config.yaml
num_hidden_layers: 14
d_expert: 144
init_std_router: 0.0128
norm: "layernorm"
optimizer: "soap_variant"
learning_rate: 0.00274
Below are experts of layer 7 (counted from 0) of a mixture-of-experts language model. Rows are named router (the router's row for the expert), gate (a neuron's input weights, with its number), up (a neuron's input weights, with its number) and show model dimensions 240-287. Each number is 200 + 30 x the weight over its row's rms, rounded and kept within 0 to 999.
After each expert's rows: "gets" lists some tokens that make up at least twice as much of what it gets as of all text. This comes from a sample of Wikipedia text that the model never trained on. Tokens count by the router's weight.

# expert 11
router,128,232,213,212,163,176,182,159,191,232,204,205,189,148,234,181,218,174,190,236,194,172,197,234,206,244,215,186,213,215,197,246,190,228,212,175,226,224,215,204,211,199,184,215,230,250,186,221
gate0,180,176,192,227,159,278,180,162,226,185,141,240,216,257,226,281,165,177,208,242,193,215,207,182,175,233,214,181,192,211,221,208,154,194,194,154,204,189,250,174,153,153,147,199,233,226,238,238
up0,193,184,239,180,229,225,223,231,245,206,157,196,185,178,178,177,209,210,230,155,191,190,227,208,182,176,215,168,206,161,237,214,209,186,175,212,217,202,218,176,221,149,217,181,187,208,180,145
gate1,209,220,262,177,219,170,210,185,199,271,212,199,199,190,193,235,212,229,218,185,192,186,188,110,202,166,129,216,193,218,198,226,185,182,227,197,240,241,204,173,193,190,193,221,175,176,168,184
up1,221,214,210,160,217,234,230,219,172,218,151,230,269,213,171,170,191,237,189,226,202,191,195,149,187,210,195,141,200,238,227,199,161,226,218,240,132,170,144,172,157,238,220,242,216,227,184,178
gate2,247,181,189,220,177,197,201,212,203,198,220,164,194,261,212,208,212,212,190,190,163,148,184,262,183,136,147,170,197,215,178,207,151,215,213,239,187,146,215,175,180,256,189,280,220,208,173,192
up2,248,176,176,223,240,169,118,182,158,203,256,212,220,246,169,182,257,234,189,129,207,260,176,186,215,217,190,215,208,139,188,185,152,202,222,207,200,254,223,184,203,224,179,244,213,159,222,232
gate3,206,176,255,181,210,200,190,192,185,217,178,194,238,170,176,150,163,164,188,206,239,211,205,205,187,215,216,195,225,252,182,148,136,138,181,179,204,219,181,205,198,250,168,215,197,237,185,215
up3,231,223,242,238,209,183,226,196,211,274,217,180,226,189,164,222,164,268,202,203,205,161,239,217,165,211,171,148,174,178,232,176,217,223,213,203,182,205,191,228,228,202,210,240,160,229,209,174
gate4,174,201,209,124,214,166,192,211,190,245,189,167,221,259,230,229,182,188,213,164,199,188,156,202,217,230,200,178,257,193,230,183,129,229,203,229,250,226,189,139,213,212,165,230,240,186,188,244
up4,206,155,190,212,196,154,233,217,229,203,188,189,184,191,225,184,224,182,213,210,238,211,164,236,162,177,221,202,162,161,208,206,229,151,200,217,170,217,222,152,215,193,175,174,200,189,167,229
gate5,141,147,201,204,134,210,162,234,224,175,209,220,201,165,208,206,190,198,208,159,135,221,210,255,193,178,170,187,207,128,189,215,196,162,221,234,222,222,191,205,206,204,198,225,182,206,166,238
up5,192,266,182,193,198,172,227,256,243,214,237,144,204,222,269,185,185,160,203,178,171,277,193,191,211,219,175,165,200,236,252,269,203,255,191,211,174,206,204,196,199,176,232,237,143,242,226,209
gets: "|", " the", " |", "-", ":", "="

# expert 9
router,176,255,211,161,186,163,253,174,205,245,207,227,141,217,184,265,171,223,176,218,202,221,183,210,174,194,146,202,151,249,201,193,206,235,248,123,152,181,219,223,152,231,177,212,168,188,184,244
gate0,152,234,206,192,193,173,233,179,246,148,186,186,248,201,182,198,236,255,204,145,181,222,172,160,197,197,210,169,162,193,188,168,184,212,202,158,184,199,205,231,179,183,210,177,190,233,168,176
up0,230,187,246,198,178,180,176,210,225,182,185,136,230,211,247,115,229,186,197,178,191,195,210,209,188,215,260,181,202,193,241,200,221,160,201,148,160,210,213,174,206,202,188,231,250,264,172,188
gate1,184,183,157,230,235,176,246,235,153,200,191,183,199,181,220,198,185,223,145,201,227,228,240,142,177,227,132,217,228,208,178,268,222,194,268,181,141,197,217,224,256,165,209,225,227,195,225,211
up1,232,191,141,183,176,152,157,185,237,168,185,183,205,192,208,211,165,185,223,169,215,241,238,165,196,227,76,159,197,209,212,177,219,182,203,243,149,231,208,166,211,299,204,230,188,186,184,181
gate2,212,222,191,180,203,198,240,225,189,214,219,212,260,217,185,176,235,174,180,172,190,146,216,203,220,233,180,185,234,157,181,158,135,145,256,158,233,161,194,168,213,211,207,210,194,239,189,158
up2,162,209,205,198,232,218,193,192,167,206,231,160,172,197,197,228,208,202,206,151,196,156,207,180,232,208,151,179,222,167,221,181,210,185,215,167,240,235,166,186,199,251,209,199,151,238,176,195
gate3,200,222,272,189,203,156,206,156,191,157,142,184,223,191,192,195,210,195,221,235,190,205,186,182,177,210,170,199,208,260,220,213,208,218,181,176,160,219,169,232,166,238,258,156,217,209,152,189
up3,219,216,235,167,188,205,247,173,198,213,237,216,221,151,260,216,229,211,136,159,229,222,168,226,197,193,226,230,149,214,177,223,198,184,165,162,237,139,248,186,177,231,210,166,181,182,171,206
gate4,248,242,206,232,183,179,166,118,189,217,181,228,197,238,157,157,191,198,165,182,213,151,223,207,222,226,208,209,237,254,177,252,169,181,191,167,243,185,214,217,174,209,206,188,222,197,195,175
up4,205,179,187,155,227,204,219,212,165,189,181,223,199,131,153,194,261,159,219,169,211,266,221,218,178,160,165,182,154,192,208,154,212,253,173,176,218,173,171,245,236,147,196,191,195,237,213,215
gate5,246,229,193,199,142,218,214,186,170,172,162,225,126,233,205,211,223,259,182,137,206,159,224,178,185,206,174,212,161,165,188,208,213,215,203,215,186,180,161,213,221,201,217,241,216,196,238,200
up5,218,160,142,220,215,224,231,194,165,211,150,222,165,182,205,238,200,196,227,197,220,258,250,131,199,208,230,227,208,174,216,150,178,190,242,220,192,168,163,182,198,232,214,214,249,219,221,250
gets: " was", " is", " were", " be", " are", " he"

# expert 13
router,208,234,178,187,246,207,179,208,229,225,236,236,174,179,203,166,204,227,191,212,230,200,224,193,186,206,171,196,179,176,188,193,230,194,183,237,169,222,200,159,154,170,213,254,196,205,161,164
gate0,254,149,180,235,242,145,195,190,216,146,227,205,218,185,223,119,189,249,169,143,278,232,170,191,180,197,192,149,231,197,146,216,192,172,167,227,211,176,197,193,194,179,209,174,198,210,254,176
up0,276,229,204,233,197,241,191,183,212,267,139,162,206,175,180,217,240,169,207,222,207,218,212,170,182,110,173,197,210,178,232,213,215,206,179,199,187,213,192,195,177,170,206,210,221,214,209,166
gate1,238,178,169,165,152,249,190,213,201,216,168,191,227,137,228,210,200,200,228,215,170,159,168,228,216,168,225,227,203,214,218,120,231,188,209,181,195,212,218,200,222,207,149,181,158,230,232,174
up1,176,180,264,212,161,220,195,180,206,200,218,180,250,186,171,194,165,197,204,157,163,239,222,205,194,208,235,203,148,197,234,179,203,208,199,168,173,177,171,228,185,211,205,163,256,153,191,180
gate2,169,211,125,240,226,228,268,235,192,207,195,175,263,154,185,217,162,252,231,230,253,181,223,216,187,221,152,184,188,179,171,197,169,232,228,211,190,239,143,214,158,172,202,192,241,220,186,185
up2,193,156,197,221,202,208,238,226,175,207,211,195,163,216,192,198,155,199,187,242,206,179,192,160,196,214,201,207,191,154,213,245,169,235,174,185,169,191,175,251,244,249,230,188,255,237,219,270
gate3,183,202,242,146,154,203,178,188,214,207,119,207,213,223,178,224,219,174,232,209,182,160,170,138,227,228,204,185,170,206,208,195,203,179,176,172,149,205,212,253,209,186,172,243,208,186,212,222
up3,178,164,189,162,181,228,130,181,158,173,142,193,216,190,197,161,240,230,264,179,213,186,191,227,186,230,239,174,147,200,225,200,240,232,177,171,218,184,165,154,196,158,222,186,231,189,235,226
gate4,228,154,173,229,190,206,185,130,185,205,189,170,224,217,213,152,187,241,155,186,210,241,261,188,224,230,181,186,190,216,188,174,207,219,206,222,226,214,192,184,197,162,146,193,223,192,160,201
up4,198,124,187,215,211,238,190,187,220,191,196,187,215,176,235,132,214,224,212,208,219,184,176,176,175,217,183,190,232,214,134,188,170,214,155,191,238,170,200,168,152,200,161,263,170,166,160,214
gate5,196,135,261,205,208,158,225,223,221,198,221,175,211,199,191,176,258,220,192,149,178,159,224,166,155,233,187,209,157,185,202,241,235,159,225,180,165,190,233,161,167,174,212,165,161,210,174,227
up5,222,171,165,195,228,209,170,225,233,202,211,144,244,187,225,229,268,242,214,193,211,207,209,230,233,156,198,182,171,168,234,216,223,188,179,226,165,217,143,227,197,165,194,199,186,175,188,190
gets: ",", " and", " to", " of", " by", " with"

# expert 4
router,195,260,227,211,179,187,262,223,194,217,178,188,243,220,170,207,227,254,209,174,171,133,248,198,198,132,156,249,182,155,182,212,239,219,162,250,173,206,172,231,198,196,246,239,239,182,180,220
gate0,229,154,243,212,201,220,194,207,135,179,199,222,210,191,196,180,130,164,187,195,210,160,178,212,195,196,219,217,221,201,169,163,186,168,153,194,182,220,212,204,237,256,190,210,204,216,138,180
up0,158,234,131,184,238,204,177,233,221,205,201,167,225,195,238,227,120,244,210,209,238,231,221,242,244,185,202,156,169,219,203,215,166,249,265,231,196,152,202,152,167,175,238,243,205,174,202,211
gate1,214,245,172,242,243,189,217,168,224,245,174,174,206,205,228,163,216,193,171,223,206,225,206,188,115,156,176,172,178,162,234,213,238,228,209,220,224,153,151,181,195,212,211,230,224,197,214,177
up1,125,212,179,225,208,203,186,168,273,203,167,240,185,225,181,213,202,247,145,200,205,193,209,253,116,169,235,242,203,190,191,173,232,219,194,168,223,205,251,243,157,206,171,194,246,184,190,182
gate2,196,198,232,245,201,241,208,208,234,245,211,196,258,228,174,187,225,187,143,220,215,119,261,183,212,200,177,188,197,193,188,243,207,230,174,159,257,178,210,245,176,256,230,212,211,188,191,193
up2,197,190,193,177,189,210,196,260,234,199,165,152,277,203,218,218,234,215,189,209,198,152,166,233,246,213,220,208,211,172,225,189,191,224,181,240,215,250,217,227,209,182,224,236,198,186,170,267
gate3,176,203,197,180,196,203,196,262,223,246,224,205,214,167,149,225,153,191,225,183,182,197,220,191,259,296,214,270,212,233,193,196,176,186,175,216,186,219,151,204,227,152,262,138,194,184,181,182
up3,228,272,216,167,249,172,171,215,242,193,139,248,143,210,210,203,140,197,236,205,231,180,192,240,229,203,132,261,187,206,191,256,202,216,239,213,205,197,193,208,146,147,198,188,175,176,248,230
gate4,219,220,171,169,244,221,187,177,224,129,199,201,204,134,171,192,190,174,216,190,167,227,224,177,165,162,179,255,250,168,216,153,205,218,185,242,226,217,251,227,246,225,137,256,176,232,199,208
up4,212,252,169,209,205,207,187,190,200,220,223,205,199,227,183,252,177,237,169,215,256,245,163,167,176,183,231,191,142,188,223,228,138,183,177,251,219,260,202,256,210,222,159,165,205,200,196,216
gate5,189,186,192,223,197,162,180,205,202,176,203,162,156,173,176,212,133,177,210,156,179,161,245,220,209,162,138,229,248,204,224,232,226,178,192,267,203,138,185,222,221,159,235,217,193,149,214,219
up5,203,165,229,157,196,237,236,209,187,264,233,249,219,144,198,166,218,224,174,149,207,204,147,199,213,174,268,150,161,210,240,216,208,198,151,206,223,227,255,232,166,197,221,205,209,158,210,220
gets: " a", "–", " in", " on", " two", " had"

# expert 15
router,210,223,166,201,246,164,231,240,206,177,221,200,248,198,226,225,126,189,180,214,223,217,199,267,236,235,200,185,189,162,191,191,211,181,177,183,193,217,134,214,197,221,147,169,167,155,236,180
gate0,241,224,198,213,215,185,196,195,215,240,167,184,227,186,176,178,189,189,128,222,172,221,212,172,201,198,219,193,210,219,187,234,220,220,181,176,191,202,217,136,240,149,197,214,228,175,152,177
up0,236,159,223,187,221,205,193,202,208,201,190,229,249,212,265,242,225,202,238,182,182,237,174,146,229,219,224,234,193,188,222,238,236,211,194,174,187,144,175,172,226,197,195,225,201,205,195,213
gate1,207,220,174,192,174,208,183,190,131,204,208,240,174,211,161,154,134,163,169,275,229,208,198,222,245,217,183,151,242,219,162,222,153,206,172,156,156,223,187,219,212,131,192,209,190,208,178,190
up1,178,262,197,225,213,169,174,205,157,171,187,148,162,213,191,241,185,190,181,217,203,222,180,213,155,186,191,148,228,171,304,152,181,206,208,184,202,205,221,180,214,221,212,174,225,158,192,163
gate2,264,192,207,204,185,182,192,181,192,189,233,279,249,192,190,217,158,208,199,204,172,253,215,204,224,168,199,167,219,197,239,172,213,241,162,219,220,193,195,195,230,198,239,174,180,146,200,217
up2,180,266,208,244,194,247,202,236,163,200,210,211,237,200,205,220,180,178,176,215,196,163,191,203,177,130,136,204,217,211,235,163,185,214,228,235,225,227,156,243,187,236,216,278,158,194,148,219
gate3,164,198,185,147,196,183,153,208,186,177,214,192,169,219,137,245,195,187,156,191,228,186,173,148,187,209,181,151,170,208,205,236,170,192,206,216,194,213,242,134,217,221,160,217,201,164,165,178
up3,210,266,220,205,194,219,202,166,206,210,173,205,209,190,181,177,192,255,181,216,181,209,245,181,218,198,200,179,251,202,191,167,219,236,233,223,190,206,192,168,209,182,238,186,185,141,213,184
gate4,192,188,259,168,171,170,212,141,274,194,203,220,215,173,151,218,185,119,159,246,165,197,208,226,173,201,175,164,160,175,242,191,242,176,189,212,243,169,200,219,192,153,224,180,215,229,205,219
up4,226,207,243,180,238,185,201,184,197,228,182,215,214,227,166,195,191,201,224,209,169,202,238,228,151,262,200,220,197,170,240,151,154,192,200,263,230,200,217,125,220,142,161,222,245,262,237,157
gate5,237,184,253,210,206,167,158,204,192,169,237,172,199,195,183,178,186,182,210,188,212,242,140,198,245,210,190,214,193,194,170,195,205,169,132,179,235,203,174,238,210,205,225,193,239,188,169,223
up5,181,251,219,187,157,201,259,178,218,200,168,183,217,230,245,202,183,147,132,206,172,224,130,169,182,195,193,196,197,161,180,196,180,173,152,167,250,259,178,174,193,137,168,233,178,174,126,176
gets: " the", " a", "'s", "-", " his", " The"

# expert 14
router,206,213,197,219,232,189,179,213,153,244,158,204,134,205,200,176,198,139,210,276,158,173,149,216,280,210,187,208,187,246,195,206,223,176,171,227,204,163,258,227,178,218,156,165,173,183,199,269
gate0,235,263,220,166,218,252,217,186,159,156,233,224,186,170,193,179,212,171,166,177,201,188,174,243,205,232,238,175,155,190,196,147,209,206,212,204,226,170,173,234,243,215,145,192,215,195,166,187
up0,141,240,191,221,191,190,209,173,183,163,212,176,141,235,163,184,170,245,190,214,206,191,188,240,247,225,142,185,193,225,206,166,152,257,201,229,190,158,190,259,200,209,214,225,187,209,193,222
gate1,173,266,201,197,232,238,199,205,157,218,183,172,173,221,134,222,184,171,206,203,184,208,225,181,194,149,169,168,221,209,178,195,208,233,183,180,184,186,202,263,192,162,169,211,219,213,176,217
up1,224,216,189,208,168,246,185,157,206,234,244,178,132,153,189,217,209,195,259,234,153,182,161,157,191,176,223,229,211,146,204,196,182,210,246,155,216,198,243,173,216,147,194,212,192,214,236,239
gate2,192,175,232,218,214,166,216,294,209,213,219,231,217,237,223,211,211,158,181,154,236,219,197,225,201,205,186,222,229,228,189,194,176,147,169,158,169,222,243,187,186,165,191,205,220,186,248,222
up2,157,254,183,192,192,171,217,280,204,219,154,179,236,193,228,243,180,229,172,148,220,231,223,226,175,176,189,162,184,127,186,196,198,222,174,241,180,243,204,255,209,207,188,190,242,185,189,198
gate3,245,155,210,212,213,207,202,198,184,194,173,200,191,211,145,237,177,166,175,236,194,208,199,203,212,157,226,268,235,234,208,182,250,186,211,235,200,230,207,244,193,231,212,212,210,271,165,179
up3,224,171,204,208,199,251,241,172,239,224,242,172,164,223,200,187,229,232,179,110,201,187,213,196,208,214,265,197,226,171,193,200,218,201,226,201,175,175,196,197,185,193,195,216,212,206,203,155
gate4,250,180,171,171,200,159,114,177,248,204,170,220,187,202,166,248,200,179,219,177,210,178,209,218,204,202,190,226,171,263,172,169,265,137,152,175,223,186,257,199,174,185,198,184,192,188,205,241
up4,234,246,225,222,227,235,268,137,140,168,201,154,213,168,205,180,268,237,211,144,210,160,225,229,214,161,192,206,224,235,227,263,206,240,168,173,183,208,180,189,226,219,231,227,194,159,158,200
gate5,196,206,229,149,223,238,242,159,196,175,180,184,205,191,204,203,171,198,198,201,129,172,205,233,241,240,220,209,187,246,199,217,207,188,228,213,229,133,180,209,186,150,168,223,201,190,238,238
up5,207,233,177,157,232,150,188,222,144,172,235,230,202,235,191,224,191,143,233,215,203,210,194,231,183,160,243,189,213,169,195,207,188,171,233,142,209,197,249,209,236,203,197,224,145,183,236,178
gets: ")", "\"", " it", " he", " It", " album"

# expert 10
router,276,202,202,198,209,230,180,180,200,190,197,209,169,191,213,190,245,152,201,168,219,226,191,158,145,216,209,149,191,221,176,268,210,212,196,232,185,190,260,187,166,196,144,194,194,225,226,185
gate0,187,204,197,194,193,168,222,221,224,246,166,231,223,178,227,283,171,200,144,272,183,226,204,225,207,227,214,159,215,198,219,202,179,277,216,191,182,225,190,183,196,174,202,191,168,144,179,182
up0,216,187,256,196,193,232,151,251,234,173,224,170,185,213,237,238,230,241,267,223,255,240,171,202,152,146,200,227,201,184,175,194,215,233,205,167,141,191,204,244,178,197,169,223,258,216,199,195
gate1,209,210,228,199,212,169,133,224,183,204,282,211,204,225,148,225,261,196,209,192,246,208,198,213,241,248,235,205,237,147,186,178,183,206,209,192,162,204,188,222,209,190,174,184,173,168,258,223
up1,193,181,223,243,260,227,195,214,205,154,190,197,204,239,169,201,158,218,205,168,226,145,211,162,192,174,190,224,235,222,178,187,155,186,204,210,209,168,190,203,194,163,206,214,207,153,159,218
gate2,213,188,226,256,204,161,199,174,248,185,265,223,170,220,189,217,216,200,195,233,235,226,235,196,251,204,162,221,156,223,170,198,153,198,201,153,183,198,192,203,203,215,177,226,252,207,241,144
up2,159,207,183,237,180,218,166,162,194,171,184,171,280,168,199,167,252,180,253,209,215,203,173,248,212,187,191,222,205,193,156,176,200,202,217,240,249,136,170,124,221,148,166,193,190,238,181,168
gate3,222,224,256,204,173,173,162,234,171,185,231,189,200,201,244,222,227,181,198,232,198,147,172,188,178,201,236,184,196,243,180,207,195,185,257,217,236,227,214,217,202,207,169,180,189,208,177,127
up3,224,155,217,197,212,172,195,201,190,192,205,151,206,191,148,220,280,183,199,213,247,211,202,238,223,138,212,249,154,204,192,216,202,133,237,173,194,225,210,250,178,167,206,143,221,233,155,249
gate4,208,194,187,261,284,246,207,162,209,223,168,182,176,155,180,227,187,169,232,203,203,230,201,193,204,218,257,171,191,159,219,232,206,180,185,222,216,180,211,195,141,208,203,225,172,238,183,170
up4,193,205,229,191,203,158,183,232,240,237,170,223,206,182,208,178,205,216,250,247,201,183,158,207,187,258,213,234,215,260,185,193,173,234,254,191,205,200,185,198,215,216,241,228,206,247,267,235
gate5,181,170,195,183,249,220,211,195,178,225,237,202,156,270,191,204,183,237,188,198,210,152,189,141,216,222,247,154,223,208,233,212,229,243,129,176,185,163,190,210,192,138,210,252,204,195,253,197
up5,202,207,235,199,184,203,203,232,151,249,247,206,185,208,205,194,208,212,139,247,214,198,203,223,149,226,162,198,262,211,228,187,153,207,264,184,198,212,259,197,227,232,179,191,192,168,173,228
gets: " in", " of", " the", ",", " at", ":"

# expert 2
router,159,202,203,165,192,237,138,215,238,193,195,168,225,181,189,200,205,217,160,202,189,238,206,200,179,187,215,228,215,171,231,163,219,209,175,198,195,208,168,198,214,195,202,218,211,213,163,225
gate0,230,237,225,164,176,217,198,174,155,251,163,156,142,191,221,160,189,258,211,193,212,237,216,292,152,201,207,163,268,212,221,219,236,197,177,179,209,214,175,208,247,145,181,238,208,202,185,202
up0,184,182,234,173,210,184,167,213,286,224,206,196,261,215,216,219,223,219,185,201,181,143,183,153,192,195,186,196,212,224,178,217,196,215,166,197,190,193,185,238,211,158,234,267,181,193,158,187
gate1,117,242,188,232,181,197,150,154,155,233,186,208,197,238,245,228,230,167,158,217,237,209,234,160,184,223,207,187,178,208,137,210,188,168,192,200,190,230,177,172,201,224,223,182,205,274,149,214
up1,209,202,208,211,267,220,228,185,135,180,185,150,241,227,255,221,198,241,203,218,212,214,186,181,179,167,185,140,184,192,191,169,215,214,220,233,234,223,259,166,192,161,212,247,234,152,197,260
gate2,187,202,174,172,199,172,206,214,190,172,229,187,221,206,240,234,196,195,178,204,202,231,279,177,182,207,185,219,258,190,157,200,224,207,192,220,182,175,176,162,194,188,221,212,164,199,262,171
up2,156,178,191,204,187,213,210,237,163,206,235,209,199,226,146,215,195,233,166,184,265,153,132,226,197,141,167,222,190,222,149,202,213,245,184,214,183,173,180,229,197,248,222,281,209,190,190,232
gate3,168,274,178,170,223,226,184,223,234,188,123,200,208,168,183,241,174,207,226,261,176,204,256,133,142,216,240,231,198,233,251,176,240,207,160,195,214,162,183,226,159,177,196,218,192,217,204,246
up3,156,205,207,226,193,206,202,233,227,171,211,174,201,231,226,232,163,203,224,239,206,236,227,171,162,223,229,194,190,210,208,220,228,189,180,189,191,193,172,247,227,200,253,115,142,197,258,219
gate4,207,213,203,111,205,194,179,172,156,194,177,189,202,160,165,185,212,217,214,196,241,158,201,179,177,230,200,126,193,142,160,207,260,193,192,232,176,203,206,234,225,220,222,231,191,156,163,194
up4,179,172,172,229,199,193,256,256,222,188,217,199,179,237,186,155,205,196,206,182,241,208,227,202,179,229,231,173,203,209,177,232,202,155,262,201,230,205,195,225,186,190,142,218,168,188,225,257
gate5,172,215,201,186,159,120,236,220,247,210,205,263,189,184,194,210,214,188,201,167,168,228,200,154,184,187,218,206,176,139,169,227,178,179,181,172,203,189,169,233,275,182,230,208,218,184,250,245
up5,170,194,160,172,168,183,199,211,237,180,239,174,179,186,201,172,269,224,173,201,260,203,243,226,193,251,182,234,171,212,207,207,193,192,154,211,183,232,130,231,172,189,250,201,149,134,163,189
gets: " |", ".", ";", ":", ").", " –"

# expert 6
router,167,180,231,235,152,189,190,198,208,144,164,181,186,189,166,218,198,156,209,206,174,204,167,229,181,232,204,200,200,171,210,196,191,213,208,220,226,202,228,207,234,218,230,164,182,161,216,240
gate0,170,168,201,224,210,183,182,197,218,193,195,179,203,209,168,267,210,176,190,222,160,186,196,157,215,211,213,233,171,180,230,240,236,128,169,220,262,189,179,184,192,215,201,189,202,193,179,198
up0,165,183,229,158,213,187,214,141,234,202,163,227,200,195,209,228,187,186,241,203,156,167,200,156,138,201,249,216,191,171,255,162,222,200,203,220,222,170,202,206,149,202,206,178,182,213,151,224
gate1,188,206,191,207,184,245,184,230,219,192,238,183,219,229,152,232,255,171,178,250,204,202,161,166,169,185,155,205,204,187,218,226,179,184,196,219,153,166,209,236,202,186,175,218,235,187,275,216
up1,184,208,224,168,224,226,205,179,195,233,172,206,219,216,219,209,142,206,205,205,189,164,257,134,217,182,240,217,222,221,194,178,225,158,189,227,211,232,225,221,200,200,248,186,126,210,202,231
gate2,235,239,126,204,252,245,217,172,223,155,159,198,155,178,255,214,190,206,161,233,191,220,194,184,225,257,159,222,190,188,193,178,191,224,232,240,132,214,209,212,206,243,170,258,209,236,262,181
up2,164,185,216,153,192,273,212,245,154,253,182,194,189,214,136,177,231,197,192,201,240,185,213,192,185,173,240,227,164,192,180,206,212,182,178,142,201,197,225,256,147,213,203,204,217,223,186,200
gate3,209,197,155,222,128,224,202,217,243,160,197,206,211,197,207,201,252,192,190,217,201,238,172,190,183,223,180,200,176,196,216,185,243,216,191,181,162,175,203,165,238,203,183,222,204,114,192,200
up3,192,196,151,204,200,257,200,153,184,177,214,138,186,209,201,185,218,183,256,173,174,191,185,184,170,192,177,193,200,133,219,163,161,212,168,227,190,224,188,187,207,248,191,177,179,165,157,200
gate4,204,220,147,184,168,214,202,162,180,187,191,236,168,172,257,203,219,202,153,183,263,199,170,238,207,168,200,162,187,174,209,227,231,230,211,199,244,272,239,199,120,213,134,217,210,233,160,244
up4,162,170,178,146,222,224,204,227,175,235,179,221,207,204,155,178,202,189,224,227,172,188,182,177,185,208,235,205,272,204,186,168,230,212,187,205,201,188,185,190,221,225,259,239,177,215,235,210
gate5,174,216,186,238,180,223,157,218,229,229,258,187,210,211,192,166,185,141,242,147,211,184,165,180,213,227,186,200,226,215,185,134,207,205,178,248,179,189,175,184,219,165,154,169,149,162,144,238
up5,182,211,267,163,184,217,225,195,144,224,142,228,227,192,231,236,112,200,178,253,193,209,161,181,181,241,177,182,164,232,208,215,165,173,204,212,132,163,206,194,184,216,189,186,208,255,209,174
gets: " the", " a", " an", " his", " their", " its"

# expert 1
router,208,165,174,249,220,153,233,213,221,238,180,201,244,247,206,198,186,192,195,203,207,192,200,197,241,172,224,188,193,187,219,191,182,218,210,157,231,188,220,172,173,235,218,234,203,191,228,170
gate0,240,209,200,235,148,164,216,205,237,181,214,183,199,172,211,208,188,248,214,203,246,208,159,157,215,214,237,179,147,207,292,185,215,194,235,168,187,185,207,222,246,235,183,214,194,243,144,170
up0,209,244,223,242,247,186,255,178,223,176,217,136,161,180,186,211,245,210,142,208,207,198,201,176,228,176,177,121,158,167,222,156,188,191,128,215,231,169,196,189,241,217,195,244,194,205,174,169
gate1,250,211,138,199,201,180,206,166,208,136,203,234,210,213,169,172,216,237,190,212,195,239,145,200,220,237,220,185,161,146,233,171,201,221,169,240,191,193,216,191,199,237,175,230,150,184,224,247
up1,178,217,224,196,206,203,227,190,217,213,202,191,188,174,250,194,173,163,200,238,192,236,214,190,214,212,156,183,217,190,208,225,153,211,229,251,192,171,177,247,253,148,160,236,176,216,269,146
gate2,117,206,166,234,215,173,167,266,196,179,191,193,222,217,189,224,233,178,192,205,209,218,200,223,113,185,211,239,184,229,212,262,200,210,218,228,167,221,220,209,189,241,165,227,215,237,186,180
up2,184,236,223,253,191,206,203,225,249,143,163,174,230,219,166,177,203,231,168,183,203,200,211,234,186,153,217,202,226,204,139,194,236,187,175,242,219,173,194,219,183,166,219,235,256,222,176,140
gate3,268,205,172,151,179,158,242,178,231,191,175,161,199,235,194,216,184,221,186,212,216,253,172,158,233,231,258,224,228,218,187,233,166,157,210,220,224,211,222,196,190,225,192,186,277,179,112,230
up3,161,245,230,255,163,237,180,216,207,163,201,183,142,187,249,185,202,241,158,125,188,181,179,238,168,195,228,185,194,177,186,235,200,199,194,197,168,222,202,198,232,150,224,205,178,222,209,225
gate4,173,192,136,178,224,215,212,213,231,218,201,253,207,222,177,182,187,244,263,195,191,219,241,173,188,285,176,218,217,203,213,220,184,290,179,121,200,249,238,194,198,236,187,252,215,227,234,190
up4,225,212,203,220,227,220,231,214,176,211,214,177,151,228,253,225,185,195,213,222,197,248,271,171,250,206,288,213,180,209,128,226,180,190,187,196,156,234,196,169,220,182,178,181,179,187,219,207
gate5,250,216,242,228,214,180,185,207,185,173,264,205,188,198,195,227,191,177,235,191,216,218,210,201,172,150,200,174,150,216,123,253,175,216,171,185,226,200,206,203,195,170,214,222,203,231,196,216
up5,219,151,205,165,164,226,167,185,213,230,201,188,195,198,193,243,225,171,188,173,225,158,200,192,196,209,149,191,200,155,171,214,209,214,222,254,105,194,237,189,259,242,181,201,240,152,240,176
gets: "\n", " (", "==", " \"", "===", " ="